Experts of a small language model: width 192, 8 experts in each of 14 layers.
Below are experts of layer 11 (counted from 0) of a mixture-of-experts language model. Rows are named router (the router's row for the expert), gate (a neuron's input weights, with its number), up (a neuron's input weights, with its number), down (a neuron's output weights, with its number) and show model dimensions 0-191. Each number is 500 + 40 x the weight over its row's rms, rounded and kept within 0 to 999. Numbers have three digits each.
Before each expert's rows: "comes after" lists some tokens at least twice as common just before its tokens as in all text. This comes from a sample of Wikipedia text that the model never trained on. Tokens count by the router's weight.

# expert 2
comes after: "\n", " |", "|", "==", " =", "==="
router:493462514499491486458496564477501587478508495442562469454496514465478492536524484492508544528513523489466519497550518540460539514555520485485489457477534512552507517522557550505513453551607636568505615489512546559493490532535508570472458513486463480552551537508440533487505498520564445437565520513580497562537495518511490463503533486483544443521492536553462515529477473449482512548418454482553522518437382504480493451582569503526487486551480486438517470542456512448507434484494552517566519493504473562503554495544461542522482489508487549419523547488469449536540505541546542447
gate15:489380585482442508482548513549545503504492522583491506525453433508559444509465469555576500483406489495464468537493467473489532515485527447456574512521544558595546481517498530553564457404508471488465473519455476483537502517482439479481507540442528479568490517587500477471492562503547478483492528487502504515508553540570521498450494551448387470549514491584506422461469468445514556517533528469515514509551584477506501479530536507531566503479501455450541508504515550494483453461421465479495550540464533451476473506475477495430545529493466486479541524496507544514550571539503542483
up15:545458527494417525499524468543549502523514519449506508503493540539511457501495464462541396481500434517564545561448515480449452533437520460471543499424556460538595527512502467447547533515480594486581505544524498510509539481541463499473497548490475519528513465533458518537498427511511521468449485470482428449520485553537513482546504504601505498515493508517474489515457481493529464607497524494520456460502544513487514474491521525496534596551431507413542535510449512424530458494460430530463383543545572473470472528514559500454513437558566498508517516478462461531455496446552495480
down15:535506506439469536467442535586478523508545624479538474505464452531504515571524470457454483461555484472565559522524462533540462493526572499502452535471513504446493563506442447550498507519487442552517507462438471513517516488509479504480519549523609466538472436476538512500499536468458538543542450449455503496538559537469533461509476495506490510462492535446444537497521528443507497481489586519477424558477532503438528510402452611517410483555483500582494509555529482456545432554441500469501515455530511469500484493404515479470537473523542515472539468484433501483479470453537533486
gate16:542490500536453469489545464481615514471501466504612495459475482574526476514499510496504462521483485558447582480453527480459486529491477446509530471473488561484501517500516489468484504519562491513494526490418451487454562534460539530486513549512495547495502573528609503507477507501458546552462545493504540460526509530478587565593498355563436489501485491454554475510440483517441461564482492534522521492566478461451498526547512446573530485514468489443562459451524485568535448425494532499502519471460455513518516481462553570534498499517523550488496483491484420493538453457505574461
up16:485465485449555529499523588491496508454513569507453487517500490522467464532510476481494510449553475491502467543485463487520538469562520515454530430490589491460491452474527496432517444549490478492501508470514554494472472500479511418522500461487446455465491503478460449499472480548467483511559510573532503516566519454593399500470515540585597514497499435469505502573520504499515477459552475489486423483462584479618509464481485492593511540527472463491545514526589450482484546463471505443537471463446466461528522496487390424552542504527512447545505509425477464417480484520519482536
down16:506446527490451458464537369481466507538514440519507517417396558485551531489443497520485474555461492513495541467547483420525486596495467525528413484499547511457548537523457502491444483451581484531503483506423483554491483560504549512443551519513404495603516564561527550444508487427513518490450529492552569504512473556562504536514518444495414493523544577528464463492429517498537495518473464552467509465484504527526540509508550511514517445462435519474477468510497490505489582508503479536491577525489564484460517542526518519470518443467453510524535490497508487505475465438516448501
gate17:546615481495505520532518442522517522443534476556463561546524559496513551494496529437489494491543482507481530553482541439498509515622548414519579546524479451455449419494551465455503525471521480498468538503467482498483583431473451490448432550533559508613450492495470547478500494538529515561565491460440509530427527468511484425489496474533528501495530471499449500452559563494524459525481507457498516558558542488558544477498468420451541520463410530530495533438443515497523500577505535484501441524457454481515475466463502466488504419510475448540498499487464498503480441525509506487
up17:502516476479390501498536396472497489546585506507535515512482475444485520497510488547435481455483553476488479460447558475516554536424549552485437471502537502549527439527550425467467555476506490452470487609541555486537524551537476539446525540481459532482521582514527421476503486493424468537506528500466497490537445503531447490559588518530469569471530486467517484491431496507486497538411421491497528543522582477482526488463413484470504552550441473535538478439533455510479517520518514577495499510468474462504494490550487524503587542474524577514438443467479453489465473533519501471
down17:467545416574499467539491431550463535539556475469500490477501484541571516466357535456537459475447577525436508536483483478494478498525530459528518446492507477487534457542522492426529482465455484492535464540470521576406521476478425544481567432600524450538474487469490471504569444514524575477504495541495496459557534528460540485496523532432481472523515472468471549501516569536473510526435481525475456538490545559516544500484496468461470461481521467562473557450562492515484520490453533481479551553485520507561587543513520509568465530474513476468461499490470528480453512514530536392
gate18:550487424546516499540446512502495516498569519480490456583558461517467475433500550562511507446494558520461452475480470520424512432541510528546453502516489480504515478485535490483467511571524470469520483478546550549507492502443474492590576524516456536515442483401491458512522502503516528481466523476570517478518509560565464526466458509550466436539521572455563516458486478523534513467538495450551524547481522477504418480420574456522533398562426465472461525536490569584473452492542522445539515530522456503535550578533534546507553512472500464404490452493531480527518463486498456513
up18:551478519477457475476505540501458498563489462443518484458484497462500393479527545407505511444501487470489485449472533540489519563473554491523517436495558473513552422545513538506523542524492501485538442486459491472472526451469473439539455488514555480508525504545450522544516505459554469561506485455488488421505498527555549433495561485507438517570563466520454464496511546412474511439526549573538496458446513499483535577457540445539482462527473437477544514490540479569447500416533561447421548531496479504555520502562520558474526489518603572457511504464511488497506506416514577501
down18:568512479437466484590535613525513558481445562468518443514473474488465499428476516486505469464565448536520504461539525516523440477546466531515533484505471490461465470565548484479488401539466518483481496584433478535448520533520498470475474542519535445531520416446497519491512529504555486431488476484456441502487505555456484454489541464498440527518522516476484538423431540512504526455500502537486539545587540553464486511489527498454497432523564504454503543529551412477470587471488479489512467485458465481521542521496522557435499530471565530498471500577461550479506513482608551584
gate19:558515534502464475421527460539472498526511510483572547483591504531602497470473477490538431514477506479522547551487554522507506572479572534436506487506467514504536412559495518540556528447462473459491514545558539498488491520560469477465515524550557457577551469466450488428503477433517511475423458475512456572513481458461510500436500511530535529555497554549477507465422513539501475465504456486527485563487439553528485467553580473466480458542399515544498477461471502526505466520512453467482473563537488512513543418480536586457523562482511533473566492506503499561502439454501414513
up19:491518608502562435498516499454481486532499477461530481476467551492472543444492476515532479562560489530536483552432577494494487490532515483439473523466481535509530519548481544554534507547477443477507489517469415474462513457577504529473514488525475529467476479476497524534515445457440497420459517516586478522556436553511584522487448530367523470524533504441483507488490538506487477531443486523446482492512450454565545528498461505515493433519502546534496514470510404627524460593474462502476512593512487450498485499497538528503502540447552528509503485543443466573525502401525484535
down19:480533439487493486408456537490486556483470457500508529450522538493523453526473476524455476531560497528535461483540479492536527442495417483495495470532477459480531474499541417441539512504495488444486489510444440481528576427451605502514543411498510544552534496546534490521488529500520457496502437546520534475461545485538565550444522483496480487535480537534472494532474479510528520522538467478479496407525447548545462500452475552424469606454656506568509529529477461500460564479485527554554491482499543471472500525535509530515553536537459544599499483486515443416469481470464522495

# expert 0
comes after: " |", ";", " at", " on", "°", " /"
router:535459539609516550473498518462453483457476510508581491471469458545503504498509516503570499475530575535560490565434545547503561498537509453541553493517512468513499433484507530543574521554539556561475513509521527495494581527497472472433468489497441555500550483516481430445548477538526455494536482459490499524457581516514524524537553527561525478511485526564572605521484469429434498568424506464440544521504491493492477474556559508566591455540565507451536571498491508535548421490544474511526504494574475575506475472486506547468462493451462501434451478493489464489486493541498477521
gate34:543575500465533546488498477480549519539539488523488499552528503497428474479463500545530575458490490427546526540498462578473554556610547541451399496502511544505455518486514480513548465462510519515465470490475432542568487500456485481407482468539531514591566519467435509495486437510499488508477477524474480489468493537519550548494529432503487474438492495586518527480436504438507536514455442471509453516470521516462465493481593451544462494545525539532534540432447455498486453476531470442474578488489568514572519497499637441507515501555505515490545525529456531488500528495461463563
up34:554478538462427491490481581435403472476406529481482515493463488563503466520482502457513505454496543469525457435581464491534512495528530533456489537521501521540512549506505517506445500473604574506526501507499473432500487489510560485446484480483519450484469468462505527552479519458430561492510580506504501525565471533538459550550503409483479519565472568584489549508541442464546483473545506470601507479470529499485570426566504469467451529451483464501508528532533598486569471522533490440476512437553536519489498484482537470506453483523462559480503487489501440584519440525538473434
down34:410498489488509445541522481448500487580479506540476516509505524500446513491532499534592547445490479498439464492428475501412411433487532526493560541490480524495498490514410540515515448554466476579539492562564526529470522527511456528473532537534527455557533487535516520469484541515388454476498495479494462512515500565555501559535496516574432592417464478520462585484490488529467578474558498505533546471514497480468528478499524500485426538429478494476471489450449495511496468441456508577493538549455528589565511467482506444490543491442498508443481529483517482563513479526511537574
gate35:593527544475444513477513536465522537436567431507550487476576589466459472472479474498486486555461479537515560456529468506414505485447462540431468516478505497563560474481506568555499490564471492472476561448467525502539516489468504450484564480524497541512571482505432549532541455491528538493546457459531512491541514478495505541589559428474462501472529535612578422524462486500471530541511474444453468492458481500499529469484486493536503454536419535478489481445473526563468477549452466541515537442588508505515517570489543588536465522459469523484476444471533451540517515480459460516
up35:535523592501501548462528534542482490414529522412553526477465499526464473492494490446499504563495383540469495570524511422523491493504472492561481539551552476510576469484497497557519477614481496457481537435492470505539488510507508498450449482456454404447459507499524539515510510488477501436525442586472479463469501509584447563511457507519520489510544553507540505519485488450548542486514504524501541516512539407450441478544484532557525438536515540470500526446480404520502504495464528444498440506569509501539486533451444504478477550439419496518493561519517437539549491470545424500
down35:473494542428518526495512578491516482526443493452527433516468470522535476390473500502516469526446641508448492564466543510541449612454490495463511449546486480541505468486569475417470508466535455457614508515561539550596498574478460512463539501529508565498477564545536476561499465459475471482514459512523479453478513527538488495602457493515464553525496511451495460493503492491533534460486478501488540510469455531540521481534551496472465485561528479495536469507512480429508435417487514475540479521541486471493472452434481467494481465541422568503511480481534527565481553537478451531
gate36:516492555512500458532496477517456503472516467428534532481501549423441601480499521473448499495443394498400495568482524510467530512476585546497476445509517455539532545436445508490528547516520510502494569577527519478504391553470549493544497543484467561506476523460559475495476566531518419496572450530520461537482493546532457527575427485496440471540510449480535522479513446530528499587481499485450452456563468547563474493443454547450539519542496518511504501452476473510507490479446525531544474446484535550496611450465527497474536503495501511505452493480484511457484568501554454528
up36:529420503543514495556504521474558585500446415554497499505535454456521477507405475481530495487454554491517476496543481434529452437491520511428540468605484463464450517554569375424655507467490524512510516451495489523530551520511526498500459461512513480510473535458530558560496452478515520493489460473497460419450427538471513469568466528483547543470513558474440498503529410482484494505505531480482507536503466475509497506498488482545488490532441474528492560508468497489528514497479530556523457512577601540372441514524520503509487536503495544491510517516506516499477495475485446499
down36:457506504631474496553517512509502522476467462469407439454459449497514517505436517524570533593468471518502489564529465506473485486502478513431548457481489512578483539476529414504456502501482538517534548484531497539481493479491526502572502551473505493584445565531504537426438477551467512505557502493506478485461546401489568496508514564489533523483529479513435472521483475482473468540475492428473495466438536426518492534497548489510537447477438468537523547516494481484478463589471526521540592451529553506544486516507459484587436497497444525514514512466502423423463553485470494596
gate37:511603455461562543533477474442457461537472512508498505514491519438522515512448454489538535469562517579447500519638520490454536448483479438507527465506490509535527507535498508551491461433454464477523452499502485458492535571506547589438504546527434497531570529480465538482464416551486579469510443530536531446607529504441505526518457503475528430515565560528538495514485582510547557527488476509516528497548506551423529464541439556472516513485558463532496501496465456508474460454452466587462524436456526483484514506526542467502527474453512497471485480539475536519525517512519478412
up37:519556474500569486523493465483544463522459453523497445480481585465465502502490510552431507508469497563492567453566512531545512551493534490550500541498486478498443535421542467547488476533479409546458525472513506593592512456499513543599546468537531507566545576483461454455580567501493484528508533550469484469552431466582494516501459425524483451463475535483537479439485432494465469582457489543440459517586513509493421557452501500528509470462500508493447454574508505517523504492472468490604479432498497473486522528467515458476483479504518487443478490523540502530513455521537531429
down37:480475517570518491474552483486451553495463507474489455469566410506552515467521496483556464505463512503426467471529510450522497516530549525542519464504458524534520509554480468483507451464522503523512554513440494431530502566528468428419478418454498474513558457556472515501571541489495503520479527499472419594504520507555485459551449468537435469576491503535473485556513531430497497506442496486531463529357470500580550454412535537427504593529523560558474514513535512497494543542493483484458492511517571460544474484524501425532526437516522538548526537446525441457473528486512540497
gate38:517494496509459503450473514447517560577548465472548482521546486443531407474466464486514536466518516534389550495502600474466601508572479544506401525473502559504511473484517467428488514599600574466499477508495443547444537478527422518491494456481510460501599601533398506512488547492503493515445523544474489473457464479539500503535507432480540500545549564511510502499514497510474468488529458523472523594467534498544504560532513481537508462547512563522492443492508514497485495465443524479535553439513501512447475449461512464527549542491515489451462503456504479461550444487485495501
up38:582539535561464470525477525486559483483511451511502497526598524492511543499509483470472532557484495599507534513480493386470520481546532519499557527434512472502485540527507536467559460498437500528406506546561441496550584473433515537519472531509503537533398471466554514507529520469489560485486487429562462480549506531502489534544507467505485473474604475498506471519454447483432482468585542495452497455512503478457515466486490457478421453449478489527544486440437502492523449558485502518522569521535493445515518550551537459553518445471435554460558517556451472462518491499594484513
down38:425537545514490509565505471503494519478520514569596526506484521526422574533471519524558461447480437532488543551503514465505521510485474518558449487475514546473480591488591457480477503474485423486470437495529464534529507532498527482581508527560561482471535417591517494456494532494428506471524566521576485451466541500437501536473426479515507413496427531529459476472508490475519381476463497466498507435489453533470454493499512558464517480460518513471501505490479544536550421508513476430497544445491480421544546546452570511473547495490527561502503529543492473526453539561486495441

# expert 5
comes after: " ", "8", " H", " M", "5", "9"
router:576530613509441513500531527482502470473541475513588519542428510487495452563491533509494474493482514544530449531480544514426525537593489470488467487434465508524482509510463487500571528512491564460507560511536498458553466507517513523509483545531507484512580493518496471510461477552565466484497513426521559573543444509525480476496539463581536476494496557486501534496499505452540603567419498519520535532512459519429474502489559483528510498539571478495504565540413529547494431531447452584544464466618523521491530460516571478499471545485446539443504539488470434468472490559490477525
gate22:514564486591498494494502483517498515464549438479529484432504543523541449529452503469513534445526473491569516484487528507435554491530519485546506456472389572506593504570547533393482510500522563500467491530526531489559520539506572516467491509533511521539544528484438400468495486498502433509510442545491521435510568492430444476514504472448500468472535551525493534457509529511505503545499504424570553515510515520508541493484568447591498511474539484486518429430477551509518434519431505507498471422475505491542509496490525442534576567469496527436453580490506535524476476582540477537
up22:473495505450416508525507506468546501444418552538511503430503448558490440457464552490527552526506434470535466550520511547460455489520504523513468488517605486510516474476455519492478563503513400458452522537566475510495546509417477414471504482506461473528427467551509503524595456499500555434538550549537558551552500456519491505539406528511465504499496474473553513563527486527540589555508548395525486478502462555530558533431564521511509539544512438499448565529509446498473505471503476532493478464485492472498495513538501487554450479499527456515557530421466524471526487437485437502
down22:513538540433500517569494538563438525504460473522533473455532507492492454576485472502504495479461482479564523476463452504465546461492499498444516481557473543525454537522435568456527492532561479516525453491511570465497427567530536533443505512443443507498512474518537465457504483401605440537420527499571477519438419558540518487531525476494494513561511509458393550477441513454561552484588522502496440515581524517502459507546521507461455506510542534502512548438403477520499420492511527447527476467540482474518437520552466480457468508467491510486543562458548507550486488485471553512
gate23:544482492459534450501511565494463517527577462489451473560537499504522571456514501489367473512532536506481547493489473521481437502428536524479459570501475505580498432550530487457500430523494524526566504466508512517562504482517514499431449539519530527507577506411439498504503530463573421531465494531463558500504540441506516514473468546563536500555525528544543545493519502524552497559495461485491418497557532428543528515556583529487524387505479569551553461452493519494572464517501488454532461435443484486503472487491486471472536460497482543482512543547470561525556456549478451464
up23:524538485502442569535503538483494538544533548481502469469516521426554537479454478485495507518456427494479571505536444492543483527425465573540463420544578502544526452555530519469463472469482524505485464500562556482489468488495506473450460532452391504554538512435481504449532465495442522462519473518495544460474526467516498455571489501506557535585525551554458595494536437559539542474448566505533462444493466518453432463563495560462525479523497517535507493423524486508516504511522473551507451510539483428456478438483439458532449508584534511525482461458479527549572429494523544474
down23:490574450485512524534469500490544456421473470482509550501458493466523501539549432535545474507549431477563458543519570551452486494484447431471469509468462442485539465534480487548497522531514547432411541551410484520458514430549474471490521469512479562450502504523485552517544584496486471477471472481596562463541537548473530496522482486521521496516477451509526523421476462497473465513537522510534452498538477438527444506491542489504495540513462597554513473466542481489599604508524499525415538560498515520489505487494502547501511486487545514512446472571470450460550471483394416539
gate24:483466459553529458525577528512502548481429494505517524478491452504501520541499500457516569491540513489487488489514554491531427512524532459600513500457461529501491535507560493505527474468570547554511528484521508599487513546504448526440456518536475532485395477497475419498501460555517553445518450548453434549541576511499472461519528521583534558518503461514499560541527513482491455479503528484605600590585521493492429516528512492477581505457493430450526441507483536511499430429480527504480512511519527484486483458442518507501491539537514523485456508459455405498471443535513422444
up24:425405501442496406477528528470538511518532425489456528476462529575530413557490444492547467444440612543470506500503535544476471473465511539485445530469453462508506529478475484538531543529568501531553457522520456532504553496499419517497475520520505424546507499457616519491548500451534484542524547486508527504466511450494517453476546558502451538461463526472560491498564509518518512469493491465551528583522497508531503463512510448560521510496446477475504547505505532442530485453503495454478558443458540537493480531489516467543499402625560493488467483511476449462519560469506531580
down24:515520441492471498499515502435574483493464487499474474490511514512601519518548469515529501437487524541467585565459527497608532518515544507470527415460565405508507519497548449491465496503419494463508477402472532475445447521531509487499441572546487506550461467549423583536537519515536523474447494507474508544496482530504497527489508520414462492493527535477561530494458504544491439478432449484458455529508458419520519520493459529481535455519430548487475519456575557441477449470478530512454474534513585485459492549463516508510582565529499559515454552592460518539534505474467494492
gate25:483480491495524470443517549530557544510488511470514524470505505551447483609560557433550545512481486537569529507526547479427482534504488512467503469528537439460455487497488472481589555556484571492446538490476546517557483524517467499503498474520497580446532558476403459446475466533599498509512486578510502442547471530481475530485509496489495452477590500503466581539454542525503494449501486522500511564565472538546436505455532550467475505542537522422498441520424518498454429520439537459471501473520411484464534530489479444539485561450443476461530497550492590509469526536523450524
up25:480484521422582516464537455580502483464485504548473477506532529536528489540477430448532459522487508616529485467554482559528499523481564541502565527479512576495481484503508505579543516462498454486470476485438478503497481444430497457508531467415541533473522528487507527520511467496479537450516438514528435513489472520552431500522558502499476450487540486579550525538594527454516542480503459523506475530456510509425523478502523481401494518449477405428502535525530499456418486511535489522540536507512494471531363464446513557468499460522556494542529527577488477579527464441466473493
down25:483577460543456575459463503466458460484445439550495535515504407450476543485567503526469476516545436517519497501521554551430607426480506516470520502524502465523531522525450494498525515546498515480521460489589508565516453521459497510560532441546542535502505497430502463491409501496493471490484462517506531496459434473501468494440467526481482472402500543459515468527559494530511445564505496526541518547402523519474515500465488485522422443536471558530506567452512593515577512525510463498461457510517502477583460496540577448531520550417521512468572488492544422481524516468537489515
gate26:568423520522523488455515508460528509580469575528498467470475494582483540450463529489434543551509479524561471503420520543468508426480524549500450504482465512503571395479518585490437507513448493495524457512514465490570499519481441476504528469463518479529498471590435503514459527466562475534540422537540524582490487468461531510459528469463502441493513538512569542505516547475443547524451535484557528545554564535528472572562541484580523513445503498559515526538525527469461481483590429521503472451449460469505488493561490534452450495529472522439484476475444495528511520491431538542
up26:606452516471535515490470473523555486573543520468561475552528498509477467513482534488464515513514522480541468535588575418548494492497478472472498491444526461552487455611468499465485473509466506472428480472483528504584541538526509490422455512545487497453598485436464489535456474483545532547574527510411508538504463520506561492464413510500497510563535513495510505495458543438530505527439433464495495516539511564510429517562473529555506468524498532457446483515487455480483489484460519479548525593500533491565489542489530515406510509534432494443467549490507518550399456448515447508
down26:521507502469458517496540511499514438536468495509496509476514456482441548505498523443523534473457486472517465548537465539508483479458512486491530562507512481476524532484475513494499473535519509504528531490467541430603399541445570488507559417484482519514456531482477421468465425545491533532500446570518483523486513417550535498444529469522596532508461485528551498520564592477439478530513512544464439538502499541428474496511425508505481608423494480502471504499428540494528570567445522551531471498453546512471428512540460469575483484443533522463552471503452446561536562515405540521

# expert 6
comes after: " \"", " the", "-", " of", " (", " and"
router:535563556565487537489528452462496507518533474516572415504447519537446493584506533481466476517480527553502509499517593537492517504561528469497489502479489509542501460477570543501515564599490486589482544531538519544488480487431493461484525506487545463562526576507432438414514470530582497512516502454497478554532428480546512471497588493555508487530480534522491473490488487511513473507562525467521541531449354579493544506502591500557545509522536485522502524470471496485414425516448522518493499499502483495481513467556542499466528597469526508401516496459465476523526461553470477499
gate2:477563567537537531519590483489571553514486402509516485523437524486464501543503471467511450485522461525532577520532456547513540485520590485557515542477578405605544449463589490497449492477472460471496530480549539473472517458495498492390477543467459477533569468528465486526538471435530442541456451464516438528513554436492498544547479529495566512483457476576502413511532543490487535457513506482523493483524497518426508470582506480467529527467535460481488507493537521439509495464495542513507503467473440497470475466456539525483552480480492558455446539491514496525423529512505552410
up2:463454463523541563471438496480453397528578494499547525521533549529522469472479496461496504436496525460507540567461561485489512532455561518487479487485541455470535399471464549594418533447455503448461519488519487461540483579427508489527472458507503493521569525455484486494465505570521502464577504555504467487476489510498513482532479515493440460514550435545460529511509516448556472556494487428511466507470533534507530486457455499486471504548486424549483510460572440486563511533532436515514517563503456548565502547478436492471472569493515472505403406484564570525515554515530544541
down2:514501540491470488507482489501408535573464491519516509504556532461461525492451505494488490464534497431523547517493458541539542572523457487566510483533476510556555511508470401503466502531481565512554468584503477468534458493437486408500490590435445587565412476513562504495527544447544586449519496480514501480488520528522506507532593556485455561570458492427536499516497491529513561460479491480460487487482478421482500503477491501479541510468441483488511472518412544457540472504452502489505508518486534377486585458506514407502528496469480607502466506486462453507477493488500509564
gate3:521485463613551500513475466519486497421537458489430583502486502510412475479597499515498485512479572493601513564593537529493493565493496450481517520523436490467514505527494512485538460515520531457493477507497579565514538482457499537445542493569476555522485484512590482549551454506538536483467525436521435488528521531481490479474500505498476540473478449538564510521452530488423478511487480460497533454586483517554519523514580467443478513519473472523548519527520481443506445562506469508534501459511522450464601466577519562537495545477457441523557499499502445413447456555478461500
up3:480512509513443486461506482461422439514505449528501548547532557528543537514546551459576517472435470528502504544547512448508498453484551488495580553534484501503561494528497390462476442537517522522472457499535452512502515404624530504527497495526433440481455494497477505493464514528510485535428536448501502508522482505557415532546546592590452544537476544478541483494504531500525441521484470475517510608482570460530522446474529451547487485519504550508524522473504493500546478448492471485448422525541549507506508501512449454459531439531449523501444487496448431549502516609482534523
down3:540459497468566420501462507538509548463572515442521510511543497463529501490446594472463495514552465466479500470464529533537518558468558576494507470562459510412450496504528580561500503516519511540519501566497474400495481487540448555502519517520512483389490539511499481506434485523482478431472555534562538523421463500433491492507430540461471559492468530551566488454528517548553463540558518611461578508556489522511515560492509487549471522450484493521509469440441490480452526503455465477458499455462513563450489537464501487517503528520520526470465484536469411478537420551458479515
gate4:641538504486573494493446447522537515514499575426517495530470525542435456531482572472462544509456461552480417560468495449561492487460567434467484505542500456462488504517593453553567525512521507536506491497437530431493549480477511530537480441534475483412538519462479428477501472521515454468516559342476473541522432494541452474535515455540495491499444507539557510516482506498538468527489528493489529457509452491570436459491485542516603477531513454489514519494558481504487490452533543532528493568477516479536500455506504549449550538458506530488434473518526493544489484486497492502
up4:478501511597469526415571536536587533502524481516444449547527504539501566497505551514504457523489540484591460503558487541464445473539476567408572544427540510454506468468413525478528557557495524416544549597550503484517476500538499478532500531449478477448497550532455549517490545462432486509519472524510578526500534503495464477459468568520504435468521520473455496431512475505497474482442444496531531522511442457564551498428508480456503484461464552446477500490503494471456494508493485447471590495527504472503509510505565434444545457423511482526583468513467521538494479519444519498
down4:480509498435439492548548427517545485457522555528536468507509493494543534563448464550562477506466549390489560447517511448468514549515524514476541532517479479511477519460514507530481451596448522456469477478517453496509482501491475532491454505486562503482475514469528516550544488452568465474531504414421531497493553475452408444488545467429420477441505452541580489539460475509553504521463543451454531474461488459481549547516498418495475515490508485538576517455561484522467500480542571495569578509479429515473463492591441514483569489530460508551461553483559465518480537532558519520
gate5:611494539469462522497481449597496519533489436500503496518514500515487543505487481538463460581588588525492505464495514540469513495531446564458530487453456463515450494515549477457454510492493502504504483526476496545551503543560584477515505513505504509475559461467492568532471539421538511586502499529540529654578450575475556487502493515463508472511588541510516467524419524519491535488466382460476516471509488523455523492492479442547472528462486516464520412476554517546544472533530450494511496455499430475520466475497485489464458470381499515477541523457531473532538485483535496495
up5:555498555513581444442528473479560469559471478501386545451476420464546498484508500489505517504503544509553540484471592468533485493521520480420470519488548465393456505487523476525515490542448536551572546477458457521587517505589426489491528498483528469477498465520547545512522502479485484537561540510452452567484447502551514514481553496470557521505547482484552491441484477479508526477515509563502524467467466569574393459502549550441446523556562448516519470493485478529458494504478463448529508467457518504501482510502431482535492558456489506485411565597491519486477481454450541503
down5:591505531460564482483565534497585485466421517495539540451487526478496494533467531463518522525451542481452525440537571497537457538560505480513487429529452415518523547511528456477494452455512450451499468521481468554472556506553485563474558502468507418551559506516498497518511505467515465437505491542460544449455541475427505578504536465503507577521502493464487583458502518562493475476473520512473566495516457495491452502545563485498486550474535475446425447497530599566530567480494492502513414538494476543469472491458456395540473476471482417518487428467497469520523541480472567521
gate6:549524495489468495537474456464497453494490493455404588480560567458507462476513480522395550485480564491505559594541536513543522467541519539459548517493559489566538490506559444513494446477430508512509508455458477473489505517500519484508394473512533553462484482500385542513530534478526454451528461520542477529524438518551509441556477556534526573559531474554455519514485522467596594496503445526508483541579493481483496453513441512439542546605473551506494472463516508553462508480466472553516465435490445493514513430525470511549493484466534544468469504466511455480531485468513530493
up6:457466490574505555525435456515527468453499468426538535418472487513469517540464493468530558441507476543450482483479505552504511534575471581541550480478508500486512545504393516474549501576541542471471565473519493484520507495472459529516501496507487484481553417474532518540478552451546502433522488490545461422518519576537459520471571509511514576481498508504457496584525479537467478523463483533561466404511493458541497609507490522492567439464484516438522519526539467461531471485532493519552412464514502519458571487508538417488503579505453534526548466515474523439433432552524506473
down6:509470534511546584535537502491544561434479575554471495511524489451445511540551546536518538504494495524488471496477485483587531507482572463491539580501513525448507491517530517408539451557478528470531534543509558475487588511462518447531555504461476525483538493447461493556462515527467461458511496497482538420514449439499530430513503539416567466463404410467412463551500502494478454519415503488530483477442569467480463476548534509525555506553525511542470500500533481482490387477564530475484543531505422498398478487486530469499535511474516534527522493456520452504504435495468500556